From a checkpoint of a small mixture-of-experts model trained on Wikipedia: 208 ReLU neurons an expert.
Below are experts of layer 3 (counted from 0) of a mixture-of-experts language model. Rows are named router (the router's row for the expert), down (a neuron's output weights, with its number) and show model dimensions 128-191. Each number is 500 + 25 x the weight over its row's rms, rounded and kept within 0 to 999. Numbers have three digits each.
Before each expert's rows: "comes before" lists some tokens at least twice as common just after its tokens as in all text. This comes from a sample of Wikipedia text that the model never trained on. Tokens count by the router's weight.

# expert 6
comes before: ",", " of", " was", " and", "'s", " is"
router:542518500530504504526489564492463499519546503528480490481529479447522528489515448504517529512511505535539493524486493501519514491489499465479526491487524493486459505522494495529482523519471458
down0:552531492529541539505493497475476497479466492494494533457515518512512477496493541517481485541476495505486493488486502497493518519477516504493545500497505513498483516547503476530518472518489498
down1:505538543494497529476501502486481518531510521489488438486460438491504517467499482512538499478469547487507523541461514544509488497495508525475505510482494519485501550487498532496531471560526553
down2:493540511538507518480496489507481518465511450467530529498524507489499537517456557496527485505519500510526479537493485483540512516499519479525483459454528498487476456509471491484501510460522507
down3:462503521500454486560521450464473523464494499515488484501470507509505512460536441501531491470505473541502520498478512491458498488528495532512471551495498562513498490503476488468482503486491498
down4:499491515551507487461509447524526517561486499477521466497483539502508479478499494550476513513458492453484497517525520521458493527506525509474486541526486528517533475517526477456522489515531495
down5:499505480492509535521479484489521535483461517499512517495502543488510500493539491535535517484473517487498493476492498519443462524503464489512526535493470492529503497512481547506533537535511492
down6:503528484511481512489479470518500478503428462462518474519515482485503531491521543495549478461471472508507497504468507441508438511498463494496509513483521422444517531501459484471520482475532499
down7:476511489498505502465510424515476521496469540484556486501530478456512484465505509509477496519529509530526505500470512507488468500492488484525485471491520484497492514456484504505529492467461537
down8:525499478487499507469481465520489507495490586520530525534510513545498482568454543451489492513471542495502508470496538488528497530522480498510498476506488504487496505508502524508464489543512494
down9:495504492515479498485494505484510485512558491476543505508466519486527546513494536468497503497504434490525526556482492476482480470484496496457487483485545519510502449530515485543486502521473547
down10:507504469508479468491498475545477519489476454521493479563531494515485464503539496504473472483534469475493473445495519505523513481550527496481479480518461452485510534470483540508481496536488504
down11:475507513501488526506506490484470499501497532471482508480494522470505517503500495494480506542482526454457467455504504469527512482528540506493562492475516530514478509518509504515494486490526493
down12:498486481535489497531506524483493462483473488497473494502532495549477474461511496523520486514499470501494492497520522517536506454458497520470544524486474529480492498509529514494480519545506520
down13:519447476494536497474478463496500554481488480454494497528442491498488522540469481456494500502491509482509489499549514530537469466451471572473470508507505494511506531524509543484480484509485507
down14:498494498516504549536469504460514521496471475482532530489476534514522518495517538550507510550486552532494477499459462475513539520547544487486551505512461537526477480515487469498468514502533499
down15:545480485514507522494459484510497516493489503501509537476473506494497521506480517494503457550461484465495471486479500482480498514500525520490527495514539507557489510508510528509484480500506536
down16:489495508478486500547499500502528484501467496425531480531511450488524513505504479510493518483529493504475479474527514474435491499505475469496487526536528453475509493503439530508500469514535495
down17:518494489533489517514480457484532539460519516554522504504529475496496472449543536496480491476470550527550459504507500545479518498509491490504460533498488478491491490476506517497478494534484492
down18:517479446481504494508520492546510527514513508480512453481513468501494490492521490495473455499465526489502474539504497517472482491496562503478478489526473464490513500515495497480495512487489490
down19:509460533499468511510525460470497524440511495485500489455500487519521482492467531485526459487493484481515496489551504540520485490467509508525507512502514507495499503541482502472496462503491472
down20:507468563500473512488482484517462523507519504496487443518462521497493501496519480509491536490474485490551539414521523536525477482477477526515507497497486532491481472499511475513511492492503495
down21:525540498482507492458525528479485475545537498529503497517479463493518480457493526516501525493482489505514506518511507507531481495498457484482539468490530548538519474513560490535500522498526490
down22:475458456494520496531508540462495530539449480484509483486520506554484477475542494511508522485496491499527548519527490525441480469488507474518491524504532462506490484511452502547523502483472500
down23:548469507554501520470475473490554486499457539528485488492483481531504503450533521481504494475490481501502455504550482462488497525532482451528539503463478469462560498523494549481472470519501488
down24:490459502473521473492493522519495503522486518501489511507526533507526521502489467510518488474512471473450550461444533484497484486463544536500465478494507502441522474483521508508520533506539439
down25:507472487522477478444535520513520483524484472474494458465480507494512498476489478471482472492511523500538543483504511495523510482493531517536500517513471530482468449478544564479482477498508521
down26:502529513456448457515479511503528462518530505518547507500482503495553493492457511527493536463459519480490557482502521512469454491449512483543522476495491492487525552488468527513484542518492497
down27:494455491516517512527489517466502497477439518490502489502496553493518543496523539509470508514501579528513468495487494538501517493512554525495535516511467523486524510517474473522463501501539540
down28:492497489513496513490516499499476556499536497492516477459484529487504496554512458524518462498506474475490470518536527466485477498479482489520498499516533506496536497485555475503536475479498491
down29:506500478484547496464501522465503454503458515495489536467527456474499541565493515521469504536502536500562483486496478539490530498532486512495453480466508535454521518508468497487499510497496481
down30:510526465476456509494518506473540465488463486473506506483443497464508498514543505523509535469448489460473498504499487486506484489489523507496526505511494480484569508489506503514495455455522537
down31:511472527493476485452476499521528469495542502499489506490508478499492478527468459549475477443498489465473485490471508528514482516496512542473499499507490518403473483502508562513514435529509482
down32:497499512491518536543460487477539551511478488485491469477487501534507516514512538552529472495530566540484482454481509479516512513509492512479519473519487527544533518533453504487476513503520498
down33:493543509485475490486498535499515458497500505474530479500509487459505501465514503491522469505516488479542495529488499491482513483492490521519485516452499476465475462473478538495434479473506483
down34:530496511482528509421492502495550502449452496491471494471538518495495488454513506539533507485471499488480488475487497488497581475539486501512440492475476466491484481495538517451510508518501496
down35:520492478526490526500512455515480487544501515492526531490503556468501441422481523481485499503488456498509542529486503501507525514504534496479483473528473509459479508492477508531499442514498468
down36:490458489496497495488531489519500482480489489441471502571496481488484525542528509508523499511514531512510511489507514512500455493490529501526466536455496487518524507494515501490474502496503493
down37:463490466485479496513488487512542503512473446479483500444491469481501511509515506534510480477495526486463551484455472497510505516498537452519513538531482479482532482502488490492471485523463468
down38:509509537528502493515508481466482516511500486569507513470513523522482500489466524513464499544473542495500525487537527567462479509491434489532493466464503537460538521497467511501512519518434471
down39:535481522527472494486518513488516477488473493491479522500503485506521492517501507477492509457485477505523468519560496481538511531522488490505477493491484519491474480507557504496511482483517452
down40:496514500512488487466490487521554504493516485518519527441510521501493519537528522516481439496494516503466514525523517497541509475524520498501555485471530523479548528535505524534502505512503500
down41:524541546452494502486470514459544534510519506528453497492540453511537460505489503513503478479471482495474505507501523453494537486489499479518472528468511479505487504504494533524466518494500493
down42:472494516477470485512510504492512497451495502482514464480513517525497547493485506510493496496526483480538498505434498478541547479521520463455487518528499495486482477514488519501521465544504464
down43:555455508456524567530473486464525503490469513472522561498503531476517465509504535527506533504525584518514453515475480503477546486536496453528485520483497520525495472489471457455488538482505530
down44:496537499518492482491534469497493496499489494523540493520484477511519506446446512553516494518505513546483538501500509516500460496506476508520518526491452510481454496491520472520506537532514508
down45:485525472486493496500501456525471458483493507505529562500463487507501505465521538502510496511445539524518464472544503491516545529516509488551540478519520528550482513513473465496474492492566501
down46:498488482464510501477494520493513449477504545498535486502482489503498505486511460538480493536465524476447504494518517570526488517454450506516528501490495494524526523501504483496529476497509561
down47:520459483530487503462534486514511516488493481484489486493524467519512514494471559546487543493493507469466493496486497452480504501487475486479489492478524517477504512523508494477476519495480513
down48:510491500496490557540479449507526512535478515476507451469529511498513491503497532533511494460504556500498510455467541535495502495489489484485496543526477507521516461530467495513494497508534486
down49:507511433510506501509483505489523530484483474531521518497510511515504477471501485503536465474503498537491466495454514502496507511494479532514511525507514511543483498577504520482505450527449479

# expert 7
comes before: " the", " a", " his", " an", " \"", " S"
router:473464466475495478473510465531532505558502491478509497509490470493471485501529495486528515507504495495492499484483488469508481482499495473547455509425510569477522492490510522466529526467512439
down0:489454490502513461461506456551548511480536532490543472498480559499494481549481491521495489456448512548491497458523508521501480489483522500521473506516544522531512530503487479527483494526528507
down1:473488476485512508469498510487509534444498483522516500499513504508529491504532551514470493494519450542514491528489499492456458495508503504498515495483527526484546517530475504504474473527504506
down2:472526505504483546486499494520475495481550493509481486463468533532490477483471488487498506494507500471491508544515493491530463512511521484529493512529499504522496488535498490513502540519524518
down3:534487519479512543526533501507546487445522527545486474489532498496487483511539552504497530516472527510440497522513492492456501487473520453467520516543500488462541523484529490473481548507529500
down4:489528521485495518524481459543499501511439501533531453493459487511505518489463528519472514482481495479478502523526482527511491510495545511530487514513478523509493503515511469473523523512550446
down5:504488453540496511540501504501473525526501495497489518497463545517506514487533540535456497526484489470515507504507487522466495491514500514517533480505483492499469532473510512500529456467478492
down6:471514489483481471469524528534525466463490486513514471493496532536518518514522497481490440487488490563471467479534512479459513500470474525456504513521512489476541471522458476497510534469535573
down7:507495498507491534491512473515539478500490498458475503486486463523503509463484496480472491503502540477520480491502495505484530493485462500536477504476475512508518521489460476485537490487561527
down8:506470511502505485498518520466499483505563526512498532472512493476512513494518512489507537488503500481524539503478456528534522488467516472516492471539487519476536518496504550505494508495478524
down9:490530486526462537479464574524517507489456533488524497484513455517516499460469533511472474470486509448526469500505536495520513510534499479510538494522519508523497502464455478488554532479527535
down10:471480471509520481490501483526541500513530460512485473528471502484531517502529522472480475536470512528493434525474493474548499516469524517522477520461497520570488518478497504522512481520542508
down11:511544541504502539494537503498525472461531454499503465513511488505521516526546481465499489469415528519502493508496504486490482539477530437480478541510510475529526485494495493459467517506473487
down12:484480549537503515505471512533539482527512482494518475536481556498517458523483503467490458526515539517516509494503499554497569536441517495494473521507472473479493515540488487464509530489486496
down13:501520471519494474494516548512469523480470516510500472543494547527501492464482484525527489475509550545506460506467514494512472521523468516515503491467516511489537433514508491486516538520504543
down14:536476466501514512487510511495561459537496512492497551490512512475504491477464460522493522472540504540484514522466459496537480557489523501509483492500508486529479500500451493497496467505508484
down15:509456480505506490513507486498485490481489497470525526474467480482494504499501526502484466491498443478501498481526486497506519498514478495478530476515494505515470515464491544485546504507498515
down16:504450528511512527482485470570534502532465483529518522523508511507510472500495503518518492493493489517521496476508530493509505530466513481536484550493538459481519507454487503447465474443494486
down17:481453503487491503523508531491495504500514473510488495477539466455506524469513496478508503510493463564496498503495505495516521512523555513495466540477508496493514503488516475513494487494473530
down18:466525525519491521549454476523546499489479481461526448545475565511506477513507470497546506473496540506506518511492508505472495529467489502511483499524544484451553484482481467476533490463507496
down19:507494515537489519482495505500516479496492542527558484538460490494516524476516482480525503470461497508519515531446503482517485461498498461486517496460541502492514509470477535507536451507514476
down20:479485533490504514478540499506473485481509514511491505454518502504505486501574496449487549508497552531496494467530443472548497511514477498504519519461517506537473507485530499466445471518503528
down21:502533504521492493490479513505443532490487504496499487477530478503497513509525542497464488440481479532453492473493522537474483504502492497466525480552523493507532447548483517476509511490516516
down22:494485481496514496515507500481518501473518481513526462494485547507509513514557505477493497520515495524471492541504494513448489513467531494473495521522488499482531478507499484499448512478539536
down23:492437474503513519499554482514489513511500543526497481505478483494502492506489521520531532530507502482491495488487541450473453512510478511466531526501463453489518505486509479457482472475509480
down24:513459536483492496496543519553500471464498490533500494478518492498496479456494466522509501515501503540509474483437527485483484498538477535485529491508444475438527475484489517501473480457525537
down25:494480534538537521521464470522540523521491486470532478540525541476495522502489529486513502517503540540499502490503486473509538547480509485476485528514535507521495510484478470446476494473561488
down26:499483480518497490514503526513507477477496502496481472503515524486510487505504535524467485485493523494499483525508496480506523528453471459490474488503500506502520506504507508504469482469566519
down27:471519505484482482533486511517487503453537490526464506531532473481507478511504502507526504519497492525494474460523482503437517489465464489494514520499492469451495437446478539496489534505521489
down28:513498463483499515467524500478512504470536520524472494481524491480505509538487537450491502505518504458480475534529553487536460465507541502502536482520516499555513502458527512518516526523513526
down29:523460540446511517498509550471529457494468507522553480520502482516527485503541470510487468527508499489536493495479489485482460524508506498483512509461539498502520499480472484508533504490498510
down30:525507486517505464503508517540477490491472473477493506480507551485488474495543545518500512518483476514503544491524489463492490493524497498494557528475499472538445500490502512503501494467433480
down31:511443498465492515480519484477465531501513474494501487535518489460499517509513484439435492510493502529453528527485508482481507532505537528513491545446478478511533502503546503522526494495467492
down32:501489537511488514557490491525543469495476496496519512541511523471513490468466544485485481494491523504537483536500489474501490566505478504497487517515501495499513492457509484509537505510486490
down33:473487481525531516473508466506532575549524517474491513500484494472507468514503488488465527494507463467512495476500519536521478508495468481482512482477503489521516514502507500519502497519498485
down34:526471516494535490460469537457532459471494466534514471493451500461530487518534514527504458452458461494532517490543494524492511485570513529499488512475510524487479441505538475496461452511499458
down35:524544521508486508504489511456510499538505491473496451527522523514502513486507500506546463474436538500528494520493503500470508507507504521489511503460509505470567485517485539495490458488474468
down36:525537500517515554528503493463539490482537468505500451494486521502480521497496522538459470473508484557510485533487504552480522476470519485477497558491504463509509492491501500516516511524491512
down37:476496520520481499526487469500535482507504477567517499501445529505498536517509507488480464499515522516527501497536489512499524515506525522451507465498503496523463492503499482473509461506475505
down38:502479494514476530513492488498468470506513499460500536510480503526476488515507525485499493506496482529443473557513496506522498482511447495475497532506499488492473497494536447517529504534475516
down39:486500517485491516489503511512550472529527482530524548519444515483493499499519488516520453537454511534495548508499484490516489523525522460474512471502501501502494516505550485504466474484525484
down40:479480492483513524488493564499492509477507506519485493517515455473509513480484548537490486513507544506496492500496509495511483482515510440520525506489498521491554467504501489551497482483484476
down41:478452470496525544557500499510508527516516519478493472492503518551484500499494510511499478512531535521469448463524503487494447525481479483477490494556491474503499517506465494491505508506484510
down42:478501525498480495492473498503533492485476553493460467490478535499489488543495513537495560552518522464495541477503513542510471505479526486509516467489546470507499522499502483528517503515566500
down43:517529495487509543509504467519532486494559482462489478488513468512497463537463526499513511515518522521465505488490462482525494508510469461464473501479453481508506521469536459529493477500502499
down44:509522479504511513521510544496513488518502485522482482515476498493521504459489530526539519489492468514506481507494509512515463521506536498467535548553509560538497486508483476508487502516511460
down45:520478450465548502508500463506501481505477483540472488523468571517497494499523507487471495465470502485524484499503505522442514511495549475478458533502494509484540503488498526504482513480581493
down46:491507533485458504497509525487470478509528505487512489522530486505489540500542473517467482523468532568467526566469480473525459514476516507476524464531528484491501505511459505521546508511516506
down47:502496464482489483462490490527524507515538529497458524449507524496492469524473474522477524499488491485488533446490452539515548480493533540475509478463522546511455476490584527461490507493521508
down48:504567507481500507474491524497523508549516520501442494506496452459484527491475487470521498462497517512510526567468515472545500526489529471531495501492510454473517485510534485488475490498483504
down49:477529499510521489474459517484548525508498517474486478506463525509494516548526467525489537513510551500534517510480524500495493544481490502496420495482535500496579502498522500471449512439513507

# expert 2
comes before: " |", "–", ")", ";", "°", "th"
router:507498503522490546501561464477476464494477493488532520520518467510506497515477482468494460504536474477493510486506487506522470505450478531476487516513462485491511469436468525500476494510500529
down0:507469483487512504533506500475484457508535449495471529510477477454510471500522503513479469496511466476532496521489494554458528473536478481475521491491523521473503511500552530456460485531478460
down1:483507520469477501516495498496513514502533479481459498457502523475520521520488503514467495549545482437490494527452493499473546470506529511453493451477508506512491506530538498502510479498436498
down2:508465527540514536483499481492525519488516511501515511518523492500525445513492553507507478518486457526470473527479496526567525461480489518501486513492510502484486530533533433506499516527490546
down3:499500511469531474519465502495508498493488521463508489502507499519518464517500485507477504529500516471492472504477516469518489490501498461514550483492489504543502496546483485438496502491540529
down4:491506514479485455494461497497502475529528522509507467503497485516462469498518493522555503483512509556493499523471499464519518535511487536560539506521512493459506538541505476491503465516490465
down5:501523500518479500484518491474515481472483512464487495498519511527502548495496525526521518496513486479505447494498498568499473497517498495509501499542481443485555498502479520521508513484460508
down6:531475503508492496537542492543491523491520511500459485525505482486495512514542480480523487458519527487492566520467532497518488525494479451496525504510542554480492512474476543523491469522494507
down7:485499552500531526499530522507502488484482461512466509530519542535489523506499488522537524479523525488481500522515504482482484485527440507504457502540513450526521513499545509493454485515550475
down8:489520508528505518491502576501521533493501476436516499532472469512491524538478523503551494542503527497505480522522533541471474473484499509469454508536493554487525521495443490458512502506476539
down9:511476481487512511506515516514519508467464514530568503553465494487528493492536480511514462500509515533462493453495496521546503478477553469446522522495501529497449513497480514529500541508510497
down10:483443530508515497501460482512515499482521519489511461498523477497496479496535511522526497523449492467495487459533521508506556496507513500521500515456477499505535517510514470471524551476487520
down11:514480443470540482467458511492496463472478496494473480488499499489493507526491546534472474479486514486465502527468503532510508477530480484485509511524512471502533512508512537475494526511480510
down12:515508524486506522532480494464488519489517507484493526471483527524474516499521479540520489525528525510487488528491491505479533531513487523507509527496489483512445502528534502510499494495512509
down13:488495524515540490517483478487503592505474501514468519502489554529515531524503462495483484494510534450545471475524521497495521503536515499484496501489558504549514536489519497493477478500528542
down14:501468503472467466504474512551482489521522443511497516507471553515486470513484473525517542515459454497497495497503524530513489491523474472493465530500434513515515521485571509484491552511505503
down15:496452502524504536513492445526508526444461486546516482532475499514521492535503519495517494522516531477486519493501483490554523504487476477464497453475452490503489481497533479508527485509495489
down16:513513492521495507506505517499500516502511509495499499482475479428499508549519471485473493508517459480480503495463474519490516520523466479506541492516487473502480495489522458487492488485494516
down17:547511512520530534508470516496529523498481518521516535494509510481515497516537499519516482525520481486493549506517468519481494505518551522488538515513487555491502523525537463511475457528497482
down18:534467511485497542460497496515497514497502513525465499465516450473506476505515493466528480529535506499491494538512526546573508487513524492469543509523549483486478523525485475484508531503495507
down19:460529450501510489485492518526468487492448475494481484547495493518492520452440440504473472509477542445499488498539492493517479492456451488486505524457499510529483483513471441484543451513580510
down20:499495469532498519504545531527485465498495531461501523530481504480492498531471459539504513508444481527495537519505492546479489505430507515507505457518508476503509456492489487482495476471536553
down21:535492484511513505524489505514535515511511489515483509500492461505509513489534505491541481553527554530467497497512520475564502484546492495501510541492483571510521488474454506511508489471438497
down22:539532511482466489537545488467481543526510490520481545468502491514504508492519512498469509507495543527474502539530481479493509519538522498493502505507489531540500512495508480511484519502519471
down23:499478465535490520513499518473488481537509500507477488481524522517491512485466525505462486507503510529501496522474460520518514514485507482497480497514492449464533554520519532493497482471508491
down24:456528482448523517506470481489482486492436513480503445545495507496487497481496505518482492504513518505476507449501504508489490505440457517530502532479486474520509509529478518500539465545471504
down25:540478533527523529498502484504524517484491529507520509483508499476487488472539506510513533476485523521546488554475480465531518459518531480469549485508546523524495577472530477487507463472539528
down26:479500477503499482506501533512486492521519507517515477499523485476477527524489509520496456529495502529524522522489524525515504473537495453487512463492547496468526429520485455513475479504494502
down27:487563496493521480515492522489498547504531505503512513475510500477501474495495516506507499485498487538496498518483516513496514457507487541463536489460492517472468497507532477488467466540459551
down28:491473529474505508500457516495511486493490525507514509494493497489492518531529494482504492506515484500460485492501543496500547500482478501561531511499520484479476490505504517479528524564503496
down29:513485505513561534526505449507495497535505509503510482528501503522496460510548487522481509510495514445510451525493493478467482492490456531516502503521504463516503478477535558507503494501498527
down30:511461506462457482552486439515492535529552487450484518471515510511504527514469507508457495525491536464460506513489499525480491472499468483468498475490544509494501492524496481485484520481486489
down31:496489495494518521514477497502469467540528521491464515527522509520500484490496529499505511545498496498527540486479493515511511513530457502493500500485518453504537551519472516508514482506486481
down32:493498494506473534490505534489497504502514499520503502527519512479491530478507510525525535436484486495494506597531515578511512488452502463493491496500512549485506466484522529498484486487444509
down33:466552469504532511521478493509506541467484519496514524448473489509497467501499390498521483485446517522530480507477488519476513510496481457495491524490452484500515537482461525467482492451486513
down34:545495484507510464513515501495524515511501475510494535514492550504481515488500514505482527474516511509478516510475498508499480518553516465529432503498510483533480486492551493496514449503472448
down35:506471502488514519483478507471524522425514521515518497462439447506505513500504547509500489479499519508497485510500495517504511476489516522472502488529470531515474480484495500522527489505510442
down36:480476502482508515512541494517527522533480515491475458523532501492498489483480480502536496483470493496509487515506520493502510512504479503510503556492528503467510443505512515473522468505528491
down37:459465497496475500494513513530521519459505535498520503538512479519512450537503510492493512510512484524471509484503504492550515541442433541512535488501489513514482505521504467498536480529462489
down38:474461474480508479445492535501529508511517561503449462462500548489517516540507500507490504486482498537483509541496495521539488493524505504484495510493480538509547498532514507508470529469478481
down39:473476497506503467443489474529491514496474489532507541515521481461496482463509526486487493506489514524496510521529528495487506468475487554496495513500518522484491472463532504471495510517497514
down40:495533480526483572493507518521525501453493479524522498431483544513494495506472505510512483492516437482473507499495517545475497501537481468497534521499467491502551537463530494468522513514484529
down41:503483589497527502546487515518496505499475534489453466534528526477497539517499514500504535442519494522474527444482521500502508432463506496451485466532433486520490489469513511500464494503490481
down42:521521501490508541492470522506480531519480489507494506488485564505505517491511482536490525459519500482504483506526524486449509469547535493516529492474572511532531529518502463554486470535499528
down43:507473521499495455526472463472457471508524516489507492509449523490489504485497546508491463473498508476429483528533526544517496496529527527498500515479503504507510538535564483482494525529477480
down44:510542522490479495503479494520483487516515477492535485496511470527508500514503507561512457504541473438495493471504489481485491534525472480524535490513543460508535485556461526504523533510499511
down45:515548513478493470507527512493513467457514507541508481527484509528501487488482467574519485506486458471455491474524510492531516483490502487515514519480524525480529521501488470476492540506495457
down46:507491466463490517522532454490491483502508461554501511532516548488480522513483535510485455533522495478488495507507516498531495495447535493486489469537481471468445506542498549502513532491454514
down47:505451497494471521552557457482535515507515506533493502514484493510510488498495543507472463507471544539495553484473513503510530539516487507485471525460512530526523555468500526486505491519500484
down48:488502470516501461491486518515500520469488510502445529530510554501488535542532537521543505472548527426484507487528495529471512503504481500471463458497477489491508501491477438512482501494520508
down49:512456525499459518476540494503466527501498506472524509479514499491479485506532484494510529517507543498487500515487484467456527537514524506498520525464516509469530489472541498494524477528495494

# expert 1
comes before: "\n", "|", "-", "==", " The", "The"
router:482476486452515469485509510464517514468470518511490500508504575494477480531480512560501510511514491517510505514488514526471479489489463516442520473518495459538498515496541472552490491513492503
down0:510478419480498503450496541483489505457514531459447509532507526490491510516487519505476535470515490466475503493481499503504485505491506494533515534547499502520471561470501517484522470469511492
down1:499519495478530506476480491539489541535477475505496516507513526490487504527480538465504491491487514468461470455570507510540482531508452443452474518484496473511493504493445477488555448502548520
down2:514470556524500486499455546488534459489477478496515496539508529506514524484523492497508515481515419512450528535491524484509492468476498525469490512491498482480500512505473464501495501516482523
down3:503511486525500489464517512578538500481487526481480493476539464489483522476532510468501497481444466517524474503466441477478510504532474478506492505523532512492537497521553523465537462513537474
down4:525507557510506532545533481470535466532495520542478526463505506475508481525535523498526466513478495478480525509502476547468511525437522477477523484497526481459510546517494484491519506533498495
down5:495504492500523541493462494481532546459523530532461481451467516503497494534482480509489500508542506504490469477514526481443494493527515490443523486497515488518531494535497541497500485513483495
down6:521509498519490532468534475520524478501524510500511523538430534472508520515486518521503475473499522531522536497458483498488536489483495480467480520506489454520526475502493506497513517467478491
down7:501480496445492473480500449520471496482508511514496492480539523468501510548493450504498486509500456453465526507508522505514490489500451519518538502470536495503500522472468501456491525466523472
down8:467448538505532487510471522507506476496522519509502476517516494498526537506523472484503507496495495500529496467486477522539471514564490528498524464525498527509490496485428523478498526509457540
down9:465540488488498489466480504537495476498525488488549440530531482521510497542477551498512486463540475520513501504518474475509548502480463515491489515455449521502465458511491536533511478508468527
down10:501501500433536473516515450482475541525509476500536531458523459504491462517503448502455476557490469509489517497463518514502507526533513476489548484472485533502494475516527495533481512450509499
down11:497499495498506523494507508491476514498478463534558501532474511520489465447494478531465498492508463536490504494472512507523516507550529538504482531476484473483514462503536466485501511481451485
down12:469497478483500512494531537490474464462510522511462505529497475506514485466481491501510487471526489482490534521554510531490481513504470529520460542518490477511496515471500523485487485507478501
down13:559483457489512520491467514461509531467505472503504497497515480519535459520479520467513500494486517506506518516446524462541507489510528471469499544469520485547523556507470469504522494516500516
down14:491533500515520563490511483511535474524542520490509496478458487530535465490466466519491510532534450479554516514437517501483499530503492472551491459472499533505487489513506535511501487510491468
down15:516540505516469520529478477523454485507441471473515505535508521514458536515512480497453452497495502518461492500503505534511472503477528460453488541537533493463524502503497455477514530514490504
down16:488491470540520532488548477455508475477512493511503485445514487536503466520481498528526530539478501495487510520511469526499495503501457521472496479529485488495530502499503514531514453494473509
down17:531467511480480493493508555496512499484499480483468470527514475516527504490531505513473505497501512524511487487481521473471494523506517468492510481471482505516463505499458523456511497482489488
down18:490506509480490495553506491428487489499508481504552484477505513497489481501478502528423500492480519502535495532545468492472464515475475531468498500520470486472467506542526490467472495481517496
down19:471495469474534493467488458479489500484494484527552524540514503511501486515535509509538546508499474470506514482497499473482518518456481546476514461475502511522510492485539545468506490532466499
down20:508515511538488535509485511508523490518490514549473503506501498501491468519538481509521512477512517481487480454521506484496505452505565490505549461508487463518533531461506480492453481459503516
down21:485504465523526518532513534496538560533487484514496504486498495513489478509559508496507470514483513539496487501516507505508509529473501466482451489549550488468528504499504540540497502513458498
down22:519531481502498492536489499477483502510532501503526501484511535462529470528481557549482509475444516475512498501505455499457542479482486478450537459514497515509514481482497518516482531520498487
down23:487533461511501480531502553495481440507497466561483464516519523516516529491523499499528508525484466559512481517480493505539454508512459478553494505486504492505532508483500532478483508462487493
down24:484514510461519477452492519540505534481499470479459499540505495476486539450492490518511543507506476475484505479471453524497492483477482536522459521470479502499461510547517486538447523476478525
down25:482515460468504474448556520509512503508467518506542488505462493504479552513525480510487493485472518508513530528488459497483497515470472520499524478437495509525456464524505496511512486484506482
down26:493510463500520512480531495587503531469502508503453511526535482511490507482501460469432521486483493566509468490522507527486460501501494465505500478467497480479524501485494492487526480492528487
down27:485470478520489520525510449450518481463537503481510474487521507545514519500516502489479515527513500500472447482497503513477485489526456494506502460521485518512483507478493500479535491520536526
down28:498464457515483489490468470502502459475501522505478509539424520478515464495461466517519517481485498468484508451459499523488499463490506490493508496534475528512511492486457534496511469475524477
down29:481504480487507543458491462465472544433519531552526454524485506509492465483523510466515501502508505469502497494478490493518455486497468516488459484544483480528520454489522544550496500547499457
down30:503507496517481517475524444472465481489466528501503494533469529462493518499499529538457464501527509513520468522508523501455529547502499536499491482526517486544501518491501450522507498475526538
down31:488499453466490499478472489538546475514497482505479510492457471485508502488514483503489459469490506545484491522475471480486497501505510529488516504484504506535497494544483517511516513494464501
down32:523544523475509501504480508500496512491449502503498524518493485536496527520508502505424486482491509551476459477545501515477447500502445530488517483510501476464521513500462508495486456468559489
down33:559436516530519488534477505488489513503498489513462535518493510472538462510520530525506477535478508530481526490488496485542516475498504449485510434523501518492491497521477493494533448509477523
down34:523544527448494502515470549501493476490433525484479437474494535504484482496536464492464503467502503501467515491529520525501487512503428540489490508519516503438527479475511521497511494472525477
down35:496509487524527521488502498482503500480485518510492473473496471504486522502531487470502520508489522511483524496472461502511441558526511517524501494523493468508521486527532509513472536508466542
down36:501500465500526493507475524495520508502489477507517508486521467487477506479485493485447474466462553528467498462496518508527491490517466523470493464525535477461542522507487469474500514499542487
down37:503509515498509541477498448532467510478473497531466468503485478496487504483508515508538520504484504451535467483498525496475484530529495520480559529469497497500524475533524457492500478526549511
down38:487509510512510490474538471529509498500475519461486532523474519532505492488488514514500463537502475471513521538488473541481490520521488528505492500444505444510466527507483515483522529458510518
down39:538503543486506546516517464463468442516450513487492523465468482519507504499532510480481492539496506551480489491525524508514489464497530539491518492552477514532499503482493473496524472522539509
down40:472480468493531517471468469532477477506466532525519504503506507493496493484550532514461460525501518524470503483485467520504498516496481481514518479480496506531496487486492531474537522490541491
down41:504519504510520470510522477476495533482465492463488518543517523472505508517511509483485459509543468485487481489503519506494490482501487549471487480462495489539473505497479492528472518470465520
down42:524481480482496512541447536469471466525514480479506505445469516505494485458493484491484502489523490472520525514497484518528471541518494496477485524484463483503514518515496481481470455511515515
down43:497530480466483499476532508485537505484513497487517534527544507501519444443519486529503515500503516519510441506502487475525523496477529486488476523516506434500517479483516482513528534501442497
down44:471559493476522513529500511514484481504464481502497428466507543530474530501480499510470517432494506516485484513470503533517450504487458515532459484523520471457527506528484470535486492503475464
down45:452466514478511509498497570481484473485481495526492494516498512516480519512506446507513518502477455500492523485511505500517469505530404501542535495526500479537479529518477488490480454506461488
down46:509444458497491507484494468478539523533503498469517526512524522477516475484542494546476508465517533509488507458471461489489510517572485497494525477477510502459536507542463496527491471516501484
down47:516486452483505478519493503505505537456508471536562490520508477521499508514457510511518492467491519467502489503464558491512492487492484443513462481470490521513485506506462491524528473532489516
down48:490472479459527524488489559507460535508525463504481513548508503465479453464487490530491568518544480468511527502529499478445522484454470500515504542472496509526521568493542534481488504507531451
down49:462491518523481522464478519502442520485510492473537473498517523508517480542486495494496486484491515441481485477542477467508519511469491479470495466517463482500522496522512478445511461529489491